Experts of a small language model.
Experts: 8 experts in each of 8 layers, 816 squared ReLU neurons an expert, 1 pick a token, a sigmoid router.
Training: a variant of Muon for the experts, 2960 steps.
Below are experts of layer 4 (counted from 0) of a mixture-of-experts language model. Rows are named router (the router's row for the expert), down (a neuron's output weights, with its number) and show model dimensions 160-319. Each number is 128 + 32 x the weight over its row's rms, rounded and kept within 0 to 255.
Before each expert's rows: "comes before" lists some tokens at least twice as common just after its tokens as in all text. This comes from a sample of Wikipedia text that the model never trained on. Tokens count by the router's weight.

# expert 3
comes before: " of", ".", ",", ":", " in", " and"
router [169  77  97 138 123 147 117 120 102 166 140 145 110 140  83 125 123 119 144 112  74 119  74  33 127 167 120 108 171 143 143 156 116 130 123 137 115  78  92 141 120 108 127  95 158  97 102 177 141 107 180 118 162 118 106 120 144 160 150 158 142 171 136  56 103  94  48 128 114 117 137 134 152  94 100 149 129 123 127  94 115 129 146 118 106  69  93 116 125  75  88  60 157 143  66 119 140  95 132 111 123 154  95  86 135 133  97 137 155 156 163 139 162 119 129  80 168 185  86  95 134 154 109 158 120 172 111 130 148  84  37 140 129  87 118 189 133 134 123 193 128 122 136 165 173 146 133 128 159 163 104  94 119  79 147 131  81 136  64 100]
down0 [126 141 115 122 101 180 116 158 105 116 132 128 116  89 150 147 109 169 142 108 104  74 178  85 137 168 147 150 170  96 204 140 173  96 149 139  57 158 107 144 137 107 114 110 131 134 108 174  97 143 132 118 169 142 160 158 166 153 149 131 164 160 135 103 159 128 132 174 182 117 145 151  95 108 132 135  90 102 176 177  73 162 134 128 163 181 138 148 138 152  96 186  25  55 109 107 160  97 120 152  81  74 107 144 142 183 126 145 134 107  67 156 161 106  63  74 198  96  85 235  99  96 139 161 126 150 114  85 150  71 102  99  85 183 148 118 127 147 122 156 112 178 156 106  95 136 115 136 138  85  91 145 131 129 107 145  89 125 151  97]
down1 [119 125 149 137 104 115  87  68  82  76 135 121 121 132 151 146 114 149 123 207 139 133 113 122  54 167  92 103 120 112 108 139 118  80 149 166  79  70 114  82 137  60 114  78 121  62 147 133 123 120 177 123  66 136 138 122  95 119 171 147 138 200 107  77  90  98 153 189 193 116 125  79 179 125 142 146 117 139 128 153 116 111 135  78 104 184  98 116  70 140 142 120 166  98  98 112 124 100 123  87 148 186 110 131 158 104 100  88 153 133 209 165 153 172  60 137 101  96 129 173  80 125 191 109 141 127 130 152 142  85 118  85 128  85 150 169 183 142 166 154 137  90 167 163 146  84 118 170 140 108  74 216 163 133 114 172 109 126 127 145]
down2 [167 105 194  45 138 122 117  85 186 156 158 168 157 150 151 108  82 139 140 133 118 124 139 123 102 133 113 144 154 118  67  89 144 102 127 144 134 121 171 172 168 176 172 144 129 131  95  84 150  53 120  73  81 179 143 125 170 118  91  95 110  36  96 140 150  91 136 191 120 123 143 163 111 127 135 172 130 174 147 191 147 145 102 135 146 108  69 111 144 174 148 142 124 104 182 176 131 112 127 171 134 146  62 114 103 108 150 102  99  91 102 100 185 128 119  97 154 121  43 135 130 131 147  92 143 104 119 101 158 124  96  89  91  73 131 120 128 154  72  78 139 116  74  82 146 131 163 117 135 122 145  95 144 156 113 215 131 134 100 113]
down3 [138 169 111 170 117 115 145 114 154 194 119 137 178 151 115 163 128 168 135 114 158 137 100  93  96 210 136 111 142 130 115 150 168 158 199  96 104  95  96 139 126 103 158 121 159  56 169 124  96 168 152 115 118  77 110 145 106 127 146  83 126  89 123 134 188 161 181 129 129 110  62 147 129 137  98 153 153 110 144  93  94 135 157 105 113 144 105 148  78  98  52 112  84 106 102 131 117 104 112 121 118 177 130 117 120 124  73 114 131 129 174 148 129 124 150 142 104 159 135 100 108 146 125 190 127 125  81 113 168  94  81 139  98 114  93 111 126 139 131 159  83 107  67 131 141 134 146 127 138 160 125  90  50  99  87 149  50 170  89  91]
down4 [ 92 117 165 108  74 143 113 202 118 107 103 141 140 108  80 105 128 141 125 173 146 121 166 158 119  91 164  80  72 131 105 109  73 136 152  94 111 144 123 155  74 102 128  61 192 103 115 125 108 138 153  29  46 127 202 148 134 190 103  72 120 136 172 121 123 179 164 142 117  90 113 133 135 171 136  98  91 120 134 102 109 128 121  89 123 127 118 161  99 179  82 163  96 143 118  98 134 140 150 150 158 109 122  74 169  85 148 113 102  97 149  98 113 165 128 141 134 152 104  68 124 147 182 121 143 104  71 140 131 113 147 108 100 121 125 144 134 148 171 168 175 123 175 148 163  67 178 174 150 131 153  91 148 101 185 188 129 139 102 111]

# expert 1
comes before: "0", "9", "8", " and", "7", "5"
router [140  55 119 102 102 116 116 155 150 137  84 212  97  56 152 107 157  83 132 160 147 133 114 136 212 136 121 104 100  89 111  92 217  55 122 186  67 136 147 147 113 125 187  67 132 200 181  75 181 101 141 126 104  90 181 149 108 187 130 107 123 112 145 127 124  97 135 107 153 146 139 110 105 137 134 122 127 157 137 125  55  98 146 108 135  90 114  99 115 129 119 127  82  91 141 129 143 175 134 153 116 152 163 107  96 172 159 164 132 128 158 140 134 162 130 110 177 129  51 141 139 137 140 113 187 105 125  68 127 149 146 129  77 186 153 165 101  84 151 124 205  98 120  80 170 137 170 190  77  89 157 167 111  75 151 153 138 127 113 150]
down0 [185 110 145  27 171 144 138 116  64 139 103 141 164  92 117 145 151 139 145 147 155 131 132 111 117 120 152 122 158 160 135  92 179 101 132 120 145 147 144 135 122 158 133 126 117  86 110 133  97 188 118 123 133 146 140 164  85 121 180 108 127 137 104 180 151 110 109 122 153  82  79  78 125  78 172 148  98 116  97  98  97  77 161 180 140  73  86  86  92  80 162  97 172 177 160 110 130 111 177 110 105  94 112 158 147 114 132 121 165 162  86 121 134 152 138 130 167  96 203 134 150 174  75 139 132  99 137 160  54 102  64 192  60 102 151 121 128  75  82 144 142 138 104  83 171 107 126 135 155 117 116 108  66 113 142 155 112 166 177  88]
down1 [175  71 154 126  72 146 143 129 158 171  83  65  73 147 169 110 129  91 129 145 124  44 122 174 138 177 111  77 124  66 117 130 149 109 118 127 146 122 170 123 115 141 100 124 134 132 145 157 132  96  95 130 114 171  84 110 132 148 124 170 164 165 104 115  87 152  82 133 116 102 103  88 111  90 140 139 154 125  84 132 158 129 166 162 119 182 100 102 133  96 164 139 164 123 173  87 109  84 129  75 216 122 131 133  47 141 140 105 127  68 160 128 166 111  84 167 173 170 107 118  98 106 142 132 119 162  64 147 121 101  43 136 148 110 169 161 148  69 144 125 100  21 180 100 116 111 150  70 151 123 104 114 121  90  97 107 148  81 154 108]
down2 [118  91 129 172 160 114 116 153 120 139 149 108 153  56 106 108 110 139 171 114  87  93 138 130 147 151  99 132  78  94  65 143 107 134 136  88 120 137 106 157 119 121  82 138  52 148 123 141 148  74 178 179 145 131 172 182 203 155 111 109  99 183 135 137 168 139 110 155 105 121 143 120 142 129 151 105  97 121  53 131 168 145 131 122 112 158 118 145 119 110 171 183  62  69  90 133 140 145 147  88 116  83 181  76 129 147 105 116  69 155 199 112  98  80  95 111 161 108 140 145 159 120 131 150 104 172 134  88 133 100 141 116 101 156 146 166  81 150 103 116 130 149 145 105  75 149 148  87 187 141  90 155 158 150 126 126 157 105  98 103]
down3 [134  60 176 130 124 132 105  95 141 110  84 167 177 142 119 135 121 104 161  75 163 104 165 160 133 151 126 112 120 123 214 156 136  90  98 169 140 127 135  99 177 107  94 113  80 174 119  80 124 169 104 138 123 133 113 142 139 127 138  70 109  99 122 141 115  72 124 110 140 110 112  88  90 155 119 104 167 117 130 106 114  80  58 121 127  99 113 138 133 151 146 132 116 107 129  95 134 161  97 124 118 122 171 111 119  99 195 147 200 124 135 109 139 135 105 177  98 102 141 119 135 140 190 115 115 108 126 120 147 100  83 127 109 130 152 153 108 130 122 106 117  92  91 136 177 143 120 149 140 174 156 134  99 124 178 137  95 146 136 109]
down4 [124  88  42 141 104 160 129 137 121 116 163 140 121 114 114  87 164 113 150 101 151 115 146 106 116 122 153 124 114 126 113 129 128 160 133 150  92 135  82 160  86 157 116 101 152  92 146  82 117 157 134 128 164 150 112  45 126 161 149 130 152 151 142 149 147  97  94 122 104  86 101  75  97 112  81 100 209 151 149 151 132 112 145 150 111 168 149 124  76  50 150 100  90 140 139 122 111 146 142 184 144 134  89 127 154  94 146 182 147 148 108 198 154 148  79 162  92 137 149 154  64 148 134 101 154 115 144 137 115 148 155  67 141 138 111  88 178  97 176  69  92 157 154 123 130 130  87 152 153 115 154 137   0 100 165 143 105 146 146 118]

# expert 4
comes before: " the", " a", " his", " an", " be", " to"
router [ 53 130 103 135 117 148 153 144 148 111 153 128 121  47 112 129 134 145 112 119  82 112 143 156 135  76  73 133 124 212 123 114 112 142  59  89  71 153 100  76 133 107 131 107 154 119 161 145 111 115 130 130  60 100 154 102 123 120 129 140 148 195 176 142 116 115 130 116 113 169 178 118 131 135  77 144 155 137 154  73 102  66  87  83 151 144 109 141  90  73 179 129 113  75  78  90 144 144 127 140 134 103 173 138  90 156 129 116 130 166 140 121 164 157  84 110 135 108 118 158 165  83 169  44 157 141 210 164 136 163 113 119 136 133 143  91  95 139  70 122 111 122 121 143 135 106 119 116  79  95 144 141 126 106 165 197 116 127 150 126]
down0 [129 113 147  49 119 121 130 180 167  89 111 129 104 105 175 120 130 117 179 157 140 141 178 177  78 123 131 150 137 121 161  98 146 164  80 184 125 157 114 204 180  94 114 111 155 128 171  86 116  90 141  51 114 134 133 121 134 205 125 129 112  86 143 144 109 102 138 149 109 177 132 121  85 182 173 145 131  88 147 139 140 179  52 141  79 165 158 129 142 116 156 176 148  68 119  93  84 128 129 118 166 136 145 153 134 142 123 121 101  78 159 184 139  73 104 126 126 133  65  54 121 163 134 100 158 127 115 122  97  98 148  92 197 162 136 185 193 172 141 143 206 149 136 132 137 126 124 155 120 138 143 139 165 134  98 148 168  99 106 168]
down1 [103  85 156 114 168 194 123 105 113 118 125 144 181 126 123 151 132  84 137 156 130 151  98 156 104 175 142 126 125  97 111 167 112 155 110  75 136 169 159 124 158 133 142 130 116 161 157 106 167 150 150 184 185 165 148 133 169 119 145 210  50 149 140 142 119 159 141 105 114 120 125 139 165 145 128 113 128 167  81 177 112 155 110 146 181 172 164 138 113  95 186 148  79 116 135 125 104 147 143 162 113 114 121  97 102 200 136 107  82 108 121 157 126 115 104 157 114 145 114 146 109 132 107  79 131 126 147 130 139 107 132 202 122  99 123 144 204 154 150 150 166 124 115 193 114 142  86 133  93  77 156 146  86 143 176 127  86  66 140 152]
down2 [125 174 154 160  96 148 141  96 162 129 130  79 127  95 195 146  92 136 201 102 106  84  70 173 103 162 122 168 129 138 183 134  99 166 132 138 157 115 158  90 117 176  92 158  67 127 129 153 116  85 175 152 134 154 124 138 124 137 181 124  81 141 105 125 130 153 126 137 116  96 112  69  76 155 104 161  90  61 121 121 163 133 113  60 155 142 145 152 130 176  43 184 135 147 148 122 202 139 160 114  78 104 197 126 114 117 110 124 176 131 137 204 125 208 189  94 143 158 155 105 142 183 137 114 147 100 113 110 151 184 117 136  74 132 131  86 172 142  92 128 143 139 122  88 127  80 152 124 118 122 137 158 150 140 103 150 191 142 158  34]
down3 [148 174  90 136 143 165 144  94  79 101 158 193 155 140  56 128 144 124 114 130  75 147 151  65 113 130 116 157 141 125  95 117 137 170 109  73 100 118 144 133 171 178 104 145 157 106 126 164 215 125 129 130 134 122 187  98 114 136 140  86 125 122 115 124 189 110 134 162 139 138 159 126 103 184 114 101 131  73  94 116 131 122 125 167 147 165 125 176 118  83 102 157 133 137 135 138 145 127  78 115 161 172 194 217 134 131 107 141 132 204 150 160  84 129 117 169  70 125 116  99 183 183  86 112 138 180 116 132 155  98 107 118 130 175 186 138  93 112  72 151 115 113  93 137 114 156 115 130 122 105 105  91 140 170 200 147  96 130 137 126]
down4 [127 149 132  91 170 170  12 149 105 115 125  98 185 112 135  99 107 127 169 108 119 149 113 167 100 163 104 123 148 152 119 173 193 126  66 170 157 160 115 160 122 132 113  97 129 185 135 136 180 158 101 165 122 127 103 139  80 128 143 120 114 158 104 136 157  83 101  75 177 123 104 110 104 146 116 143  49 117 130 158 116 122 138 188 217 207 118 180  90 145 157 120 111 117  98 145 129 104 169 193 163  98 194 108 106 125 141 131 154 122 130 106  93 152 108 151 200  90 112 148 152 108 132 183 102 178 135  73 113 127 127 182 137 194 111 160 122  87  71 148 117 117 104 110  86 159 107 175 138 105 138 131 107 112 127 206 103 135 131 176]

# expert 7
comes before: "\n", "-", "|", " The", "==", "The"
router [168 115 100 155 115 100 127 120 128 152 142 179 112 150 151 138 112  69 141  75 102 106 117 145 211 143  94 120 114 112 113 137  93  71  81  91 136 165 180 123 147 141 131 173 150 152 140 183 127 138  66 125  92 107 139 111 118  85  76 219  56  92 152 126  68 120 120 106 126 147 172 112 137 120  76 116  88 124 161 105 126 145 158  82 146 147 115 109  96 155 166  98 151 105 113 145  67 143  88  95  46 123 125 172 100 158 220 133 130  60 125 130 152 130  76 143 151  63 115 113 131 127 102 133 174 155 135  50 160 117 121 175 100 128 134 158 155  98 128 139 131 112 187 169  98  72 116 145 139  87 137 119 147 133 143 132 164  85 128 133]
down0 [110  82  92 141 115 110 108 176 122 147 158 171  82  99 141 130  74  97 152 122 110 153 102 159 160 140 118 147 121 161 139  78 192 139 106  65 120 193 123  94 156 115 124 142 143 145 156  69  90 180  90  85 166 127 165 118 129  84  43 123 145 158 164 134 113 131 152 155 142 158 144  74 150 127 145 138 183 127 119  59  96  90 139 140 137 170 124 105  99 110 176 139 176  69 106 139 156 146 143 127 135 130 126  93  87 168 124 169 141 152 114 140 147 150 119 142 149 119  93 116 107 130 162 160 154 114 125 115 122 125 173  98 142 202 123  98  91 167  91 177 172 135 171  89 136 166 158 127 140 111 112  81 177 126 116 150  48 141 153 124]
down1 [ 94 149 114 103 135 151  95 101 183 115 134 130 108 155 152 101 152 108  20 114 165 172 114 166 107 168 151 103 140 165 118 102  92 186 118  95 168 125 131  91 126 137  61 138 130 126 174 163 140 176 138 127 124 152 101 151 150  98 109  82 153  78 157 113 134 154  76 141 171  94 158 153 157 142 120  90 129  84 146  60 166 100  98 101  80 107  57 130 106 133 110 124 144 165 126  98 113 152  81 140 109 127 118 134 136 121 120 159 122 132  97 162  73 129 141 116 122 182 119 142 153 133 128 152 125  81 156 110  86 123 121 115 140 143 120 154 165 110 136 131  82 108  89  94 158 121 156 126 131 114 122 149 189 113 129  91 122 138  83  92]
down2 [151 146 138 176 134 138 106 136 136 160 169 128 103 164  56 158 168 131 124 125   0 169 155 156  63 125 108 118  89 111 113 111 140  98 157 185 129 112 116 156 152 131 117  87  95 166 104 109 109 115 177  89 157 151 116  37 154 114  68 154 107  88 133 140 107 113 123 152  77 127 104 121 161 174 133  90 103 117 109 166 149 118  75 132 139 121 127  77 141 154 128 120 147 120 110  85 133 137 143 140 136 103  80 113  70 135 109  95 147 148  95 127 127  66 134 125 174  82 148 148 117 165 166 138 178 163 121 121 133 164  82 138 124  61 142 106  80 133  80  90 125 105 183 201 135 189 124  50 153 140 164 119 176 132 106 130 135 104 149 153]
down3 [130 123 126 183 143 139 115 105 136 159 192 107 116  31 108 111  81 157 168 136 104 143  85 164 153 101 143 138 160 142 125  91 186 169 119  84 124 135 120 130 160 101 137 145 121 125 101 150 112 145  66 132 133 148 129 138  85 143  52 107 169 180  92 142 112 109 113 147 164  89 133 120 137 142 128 161 160 135 118 170 114  78 156 102 126 151 142 104 126 178 175 126 159 170 137 174  72  99 186 156 125 160 164  96 129 135 121 145 130  92 140 181 106 158 107 116  48 102 146 174 118 179 133 144 148  39 104 158 115 134 115 180 156  73 195  96 132  95 134 176  78 155 127 111 148  81 138 141  86 103  89 159  94 187 131 144 158 145 164 155]
down4 [ 93  38 110 130 145 138 165 136  94 145 141 110 198 174 133 135 111 160 109 104  80 117 111 103 158 121 132 122 182  78  40  78 181 160 175 157 154 119 117 181 156 149 129 102 140 154  95 112 120 117 106 132 111 133 127 112 151 194 134 111 107 160 115  84 138 130 115 138 111 121 122 127 164 128 164 129 133 169 106 160 150  75  82 167 101 133 164  97 158 134 125 134 101 148 147 128 103 100 201 123  64 144 155 129 119 126 111  87 124 120 161 102 161 173 173 153 141 178 137  95 180 183 120 158 110 134 124 159 108 155  95  80 153 145 197 108 136 107 180 107 155 131 114  43 159 150 125 147 136 130 200 156 129 126  36 115 106 111 135 139]

# expert 5
comes before: " ", " \"", " —", " first", " United", " Total"
router [135 186 174 139 129 108 106  90 157 151  95 102 205  91 156 167 144 172 106 123 142 140 124 114 106 159 190  64 129  72 104 142 125 131 115 107 143 124  98 136  75 126 140  78 177 161  96 118 160 103 129 113  83 114 118 139 166 121 145  97  99 152 118 117 170 127 171 147 174  67 123 117 128  93 167  98 136  99  99 154 187 118  80  53 149 128 162 130 139 137 144 158 139 145  69 124 112 143  99 130 124 151 111 121 111 112 187 113 120 174 150  91 157  81 150 127  65 162 172 145 126 103 107 157  72 124 129  89 158 193 100 136 151 122 151  98 137 118 139 120 127 169  77 149 168 165 131  79 155 105 145 112 115  85 116  83 114 140 143 110]
down0 [167 106 209 150 166 100  82 129 168 116 154 116  90  57 185 153 155 125 144 168 164 188  64 116 139 152 148 143 114 108  81 140 159 106  73 130 129 133 130  84 236 138  94 112  70 129 140  60 112 134 114 157 197 126  80 179  65 156 119 181 121 154 103  95 150 132 148 118 158 107 118 105 156 134 131 113 104 111  99 156 105 104 147  71 118 132 120 103 152  85  88 154  93 114  77 152 125 171 104  72  65  70 105 125 172  96 161 199 113  90  70  58  86  97  94 119 170 157 104 112  92 103 117 116  83 143  82 126 136  98 112 175 174 141 101 117 156 111 179 118 140  98 159 141  97 136 143  88 111 157 110  96  99  88 105  93 121 161 153 130]
down1 [148 199 181 105  51 128 121  80 132  86  49 191 168 132 114  78 143 168 178 200 164  88 129 132  93 136  69 150  65 165 142 127 135 109 209 170  76 120 130 142 178 131  84 133 146 121 157  88  56  99 177 146 141 162 129  85 132 147 170 140 169  98 122 123 137 164 163 103 150  79 124  90 108 145 133 156  80 178 146 146 142 124 120 122 108 123  46 134 105  62 159 121 164 131 146  92 111 120 115  89 112 198 174  71 110 144 106 131 132  71 110 118 147  97 112  54  81 147  82  98 131 168 150 197 135 142 144 162 119 161 143 121 170  81  74  92 141 194 104 117 131 199 174 107 166 151 180  81 132 191 141  66  53 127 147 131 151 133 122 128]
down2 [127 129 165 122  95 117 159 114  87  72 163  80  77 132 113 105 126  94 142 158 125 101 143 130 118 126 128 152  72  98 166 134 126 120  74  96 153 100  71  83 109 142 149 121  41 101 140  86 187 138 114 112 136 145 131  51 174 169 115 134  92 100 117  96 157 137 107 150 109 157  73 153 133 131 104 114 138  80 147 155 133 154 148 104 163 184 152 115  84 131 133 125 122 139 146 134  86 128 131  96  92 138 170 172 126 155 146  77 122 132 133 163 118 157 130 147 127 104 172  75 123 120 138 136 108 188 134 148 112 110 139 132 123  97  91 108 107 147 159  57 142 149 175  70 105 127 162 112 173 128 119 109 109  63 154 116 182 144 164 130]
down3 [107 140 177 148 113 133  77 174 117  94 173 111 146 164 139 147 116 127 134 142 193 159 106 191 118 161 104  68 142 120 157 157 142 104 116 170  81 101 161 147 112  83 107  90  90 123 139 107  89 117 127 131 150 128 123 173  87 122 151 158 123 106 103 172 127  66 133  95 167  88 106  92 171 134 146 151  83  91 151  84 106 152  62 143  43 107 110 109  79 169 154 168  97  75 100 111 154 138 114 136 186 115 155 124  76 106 113  87 132  90 142 104 134 139 131 112 105 117 101  87 116 124 120 175 138 144 175 124 137  85  70 103 116  78 152  82 140 161  87 142 139 103 113 107 146 127  88 150 131 109 148  74 186 199 154 130 175 116 136 191]
down4 [174  88 158 164  93 129 106 122 112 106 195 146 105 154 102 102 102 163  87 144 125 203 157 112 118  91  72 133 124 123 148 165 149 131 106 134 122 102  46 131  93 158 169  74 116 146  94  87 117 145 194 125 105 111 183 108  63 188 155 113 155 144 122  57  89  98 122 145 111 115 178 159 109 133 151 208 175 140 103  61 122 136 149  96  90 160  91 118 121 128 157 110 115 110 129 133 107 141 152 123 159 145 132 136 152 166 114 132 164 100 146 107 223 202 136  89 170 165  74 138 182 126 157 161 108  86 113 100 150 130 131 170  99  78  83 111 138  90 113 166  92 174 109 129 112 140  99 163 112 192 160  79 161 119 137 125 129 136 105 132]

# expert 6
comes before: "1", "2", "3", "4", "al", "in"
router [ 90 113 180 163 101 106 192 151 140 156 156 160  91 137  94 123  89 104  83 140 159 133 121 175 123  72  84 135 104 181 149 134  82 179 104  98 123 130 125 141 195 125 159 130 124 103 178 117 154 119 120 117 141 119 125 152  93 113 110 115  96 105 134  85 158 149 117  78  89  94 105 127 154 143 107 168 117 114 154 143 169 134 142 166  79 147 121 137 136 129  83 112 135 151 132 208 166  96 109 124 190  84  76 143  88 145 144  61 189 156 102 129 160 164 100  98 162  87 132 129 105 128  93 136  93 139 123 123 164 133 184 127 140 153 179 140 100 106 122  89 132 100 169  75  92  99 110 148 144  98 136 185 137 154 140 121 169 115  88 189]
down0 [159 172 116 147 157 105 157 190 109 127  99 139 150  98 117  89  92  71 104 166 118 112 118 161  62 188 115 124 150 176 190 108 132 161 143 150 130  67 129 132 107 153  98 169  88 117  95 142 171 102 111 122 141 117 172 204 156 175 107  97 175 119 101 115  66 125 108 103 157 147 153 109 171 146 159 186 143 148 137 117 145 122 114 140 172 162 166 123 107 159 105 135 113  92  87 123 118 124  94 167 113 125 188 119  95 140 106 147 160 156  70  84 134  61  81 151  66  91  96 135 109 148 156 123 124 110 126 131  95 200 247 119 135 155 206 156 178 167 103 137 114 190 143 132 128 101 113 126 157 148  56  90 131 148 117  95 134 173 113 109]
down1 [184 135 136  97 163 153 109 134 158  98 124 120 101 167 117 121 147 114  87 146  91  95 126 152 105 156 142  45 173 174  71 138 145 120 107 183 177 113 151  80 149 128 155 171 107 156 107  90 150 126 106 170 141  49 126 169 140 101  97 125 149 126 157 139 151  41 140 167 127 162  86 185 131 101 147 187 116 144 187 192 128 120 139  80  78 180 112 141 125 146 110 190  99 125 140 121  59 128 169 184 154  86 143  94 134 141 140 120 116 127 124 141 136  93 120 161 129 116 180 186 157 103 154  62 105  89 161 154 140 113 141 123 101 132 130  97 136 177  78 178 142 195 219 127 154 131 109  78 112 118  71 195  90 110 100 159  87  73 154  93]
down2 [115  80 174 137 120 147 139 124  68 115 100 154 178 152  65 154 101 145 111 158  86 135 180 161 154 164 203 109 143 124 102 105 112 118 131 172 104 130 115  95 137 110  98 187  86 135 146  99 106 180 129 149 147 162  75 128 116  68 191 122 138  94  97  72 127 111 118 121  86  60 130 127 107 152  83 127  83  76 127 160 138 119  87  98  70 139 134 188 110  91 204 120 108 109 166 143 154 164 133 169  73 151 110 119 158 158 134 153 142 122 143  87 166 140  90  96 117 134 195 137 175  78 109 139 142 134 120  85  88 120  99 185 107 182 108 113 129 157 130 150 126 128 109  85 132 118 135 134  97  95 159 216  67 160 143 159 132 148 100 130]
down3 [145 152 165 131 186 187 122 163  95 159 132 178 126  95 220 120 150 150 162 152  46 171 183 122  79 155 173 146 106 137 112 141 165 128 148  77 150 163 105 118 191 143 158 138 140 132  81 143 142  98 113 111 136 140 182  77 152  66 141 148 114 154 101 115 115 120 150 192 137 114  92 109 153 160 137 114 187 137  88  62 147 143 129 113 129 165 121 108  90 133 147 154 162 109 126  88 109 158  60 158  98 104 140  86 134  91 104  97 113 186 132 138 110 124 136 152 127 131 121 123 132 135 116 125 138 116 121 144 181  87 185 145 141 110 128  66 119 106  96 147 165 137 129  70 158 172 161 119 112 145 148  76 117 112 128  98 173 149 124 155]
down4 [ 95 118 129 177 120 226 105 109 145 109 141 154  85  97 155 141 156 146 139 153 125  87 110 115 112 141  83  54 127 133  93 150 113 113  27  98 137  91 151 162 155 156  85 151 217 184 117  98 108 139 102 131 131 142 122 115 129 117  99 134 125 137 137 198  89 146 179  96 151 114  87 166 183 121 138 101  78 168 158 195 109 155 170  82 133 112 120  78 114 115 100 162 129 195 115 127 156 108 103 155 116 142 129 153 142 159 132 161 147 163  87 140  47  93 162 163 161 189 170  85 185 114 127  84 169 166 128 217 151 171 144 137 185 128 115  99 146 190 128 149 140 206 119  83 146 122 163 110 176 131 146 152 117  95 106  76 143 116 205 155]

# expert 2
comes before: " |", ",", ")", "–", " (", ";"
router [ 89 137 130 128 185 114 132 104  88 159  92 104 143 127 172 172 164 143 135 176  98 118 114  59 134 107 105  84 115 143 136 115 140 171  92 148 104 135 153 145  86 170 127 141  98 154 102 123 141 186 160  59 173 151  77  83 137 159  69 201 178 152 122 137 107  86  99 133 121 205 162 172 117 106 120 119 111 152 119 116  65 132 164 144 153 159 128  91 180 154 130 140 116 105 150 115 124 134 138 103 134 113 110  96 148  54  96 136 101  63 194 100 157 102 167  55 123  95  96 105 130 142 159  88 124 133 128 126 155  89 152 110 119 194  76  95  53  86 134  86 133 110 116  95 102 192  66 126 115 178 143 114 150 198 113  99  91 113 139 147]
down0 [187 109 128 109 132 122 119 130 109 143 116 120 129 119  94 161 141  96 169  98 105  87  85 115 114 113 107 125 118 107 155 113 137  57 108 145  99 178  82 161  85 200 124 104  77 143 129 126 170 118 131 137 108 133 126 127 105 128  89 149 145  78  59 153 164 158 110  89 137  81 154 128 102 175 141 176 155 156 126  77  96  71  87 125 102 154 132 129 162 106 155 158 165  97  93  51 157 156 124 103 105  77  91 156  89 154  91 124 113 106 156 144  92 172 192 156 113 104 128 168  71 150 189 116 142 102 139  80 173 126 192 124 104 100 165 134 129 143  84 111  96  96 161  89 149 185  17 107 132  64 152  88  93  89  66 104 138 177 144  77]
down1 [131  87 184 152 144 109 143 156 139 173 188 137 148 133 145  80  99 117 149 176  88  72 116 168 138 116  65 155  77 104 149 113 163 190  87 120 112 127  90 154 132 104 125 120 143 158 141 169 105 162 128 111 137 146  72 149  74 154 194 164 150 109 105  99 108  78 118 106  82  72 188 144  89  79 142  77  97 130  77 156  89  66 129 159 143  86 164 148 100 162 180 138 109 133  97  83 166 135  65 125  96 148 141  91 183  98  92 118 174 141  95 157 127  86 113 102 146 127 175  96 184 115 135 117 143 159 147  96  85 117 114 173 138 102  91 135  93 112 107 102  88 162 156 139 110 174 119 139 181 155 107  91 126 128 140  66 150 143 172 124]
down2 [142 154  91 108 111 131 169  97 127 124  38  67 160 119 126 103 106 148  98 105 144 150 147 148 120 115 129  74 141 131 163 133  68 159  99 173  64 125 156 149 109 204 128 159  87 133  61 151 102 123 112 137  69 161 147 146 138 132  86 167 145 128  96 151  85 135 155 113  93 176 115 127 130  77 129 137 120 120  92 107 162 113 156 164 108 163 152  70 107 118 127 120 155 192 124 111  88 114 148  91 141 148 127 151  83 123  84 107 134  77  77 137 127 162 210 111 154 119 158  93 170  63  83 158 135  78 147 137 105 130 125  58  97 178  60 130 189 131 105 177  81 133 152 128 137  74 152 131 115 119  78 105 158  87 108 133 100 100 115 124]
down3 [ 84 107 134 154 147 147 111 136 111  75 147 147 100 159 110 145 160 131  68 180 176 106 129 131  59  79 132 184 131 148  98 179 140 143 143 111 138 148 171  93 190 148 121 209  64 122 146 144 132 116 114 152 150  74  99 138 128 150 135 147 112  99 109 132 173  93 172 109  89 131 122  77 108 175 131  64 123 140  95 144 110 144 161 124 112 130 174 173 131 112 104  90 166 157  89 202 155 133  93 104 119  76 166 136 144  85 189 182 148 162 139  80 108 162 112  82 134 160 101 131  60 164 109  97 107 168 152  86  85 144 115 173  92 161 141 135 166 102 123 144 130 107 134 117 123 183 146  94 122  84 156 164 127  93  85 113 145 148 135 149]
down4 [134 110 135 135 101 119 101 107 102 137  87 101  73 125  95 138 115 130 127  81 128 110 167 142 120 136 162 106 143 154  74 142 158 132 146 119 231 134  91 149  96 132 134 159 119 136  52 199 117 163 134 150 144 149  89 194 154 154 111 106 102  86 148 133 173 123 188 168 171 111 136 104 155 139 144 156 179 115 128 134 170 152 129 126 127  75 116  90 125 143 165 115 150 127 119 164 110 186 162 233 155 117 132 141 103 124  89  91 122  92 131 137  76 125 159 121 113 179 145  97 149 105 130 132 154 105 143 151 139 186 119 112 119 164  80 149 153 125 121  97 104  88 134  76 115 162 130 160  73 130 181  70 112 163  79 125 164 134  71  63]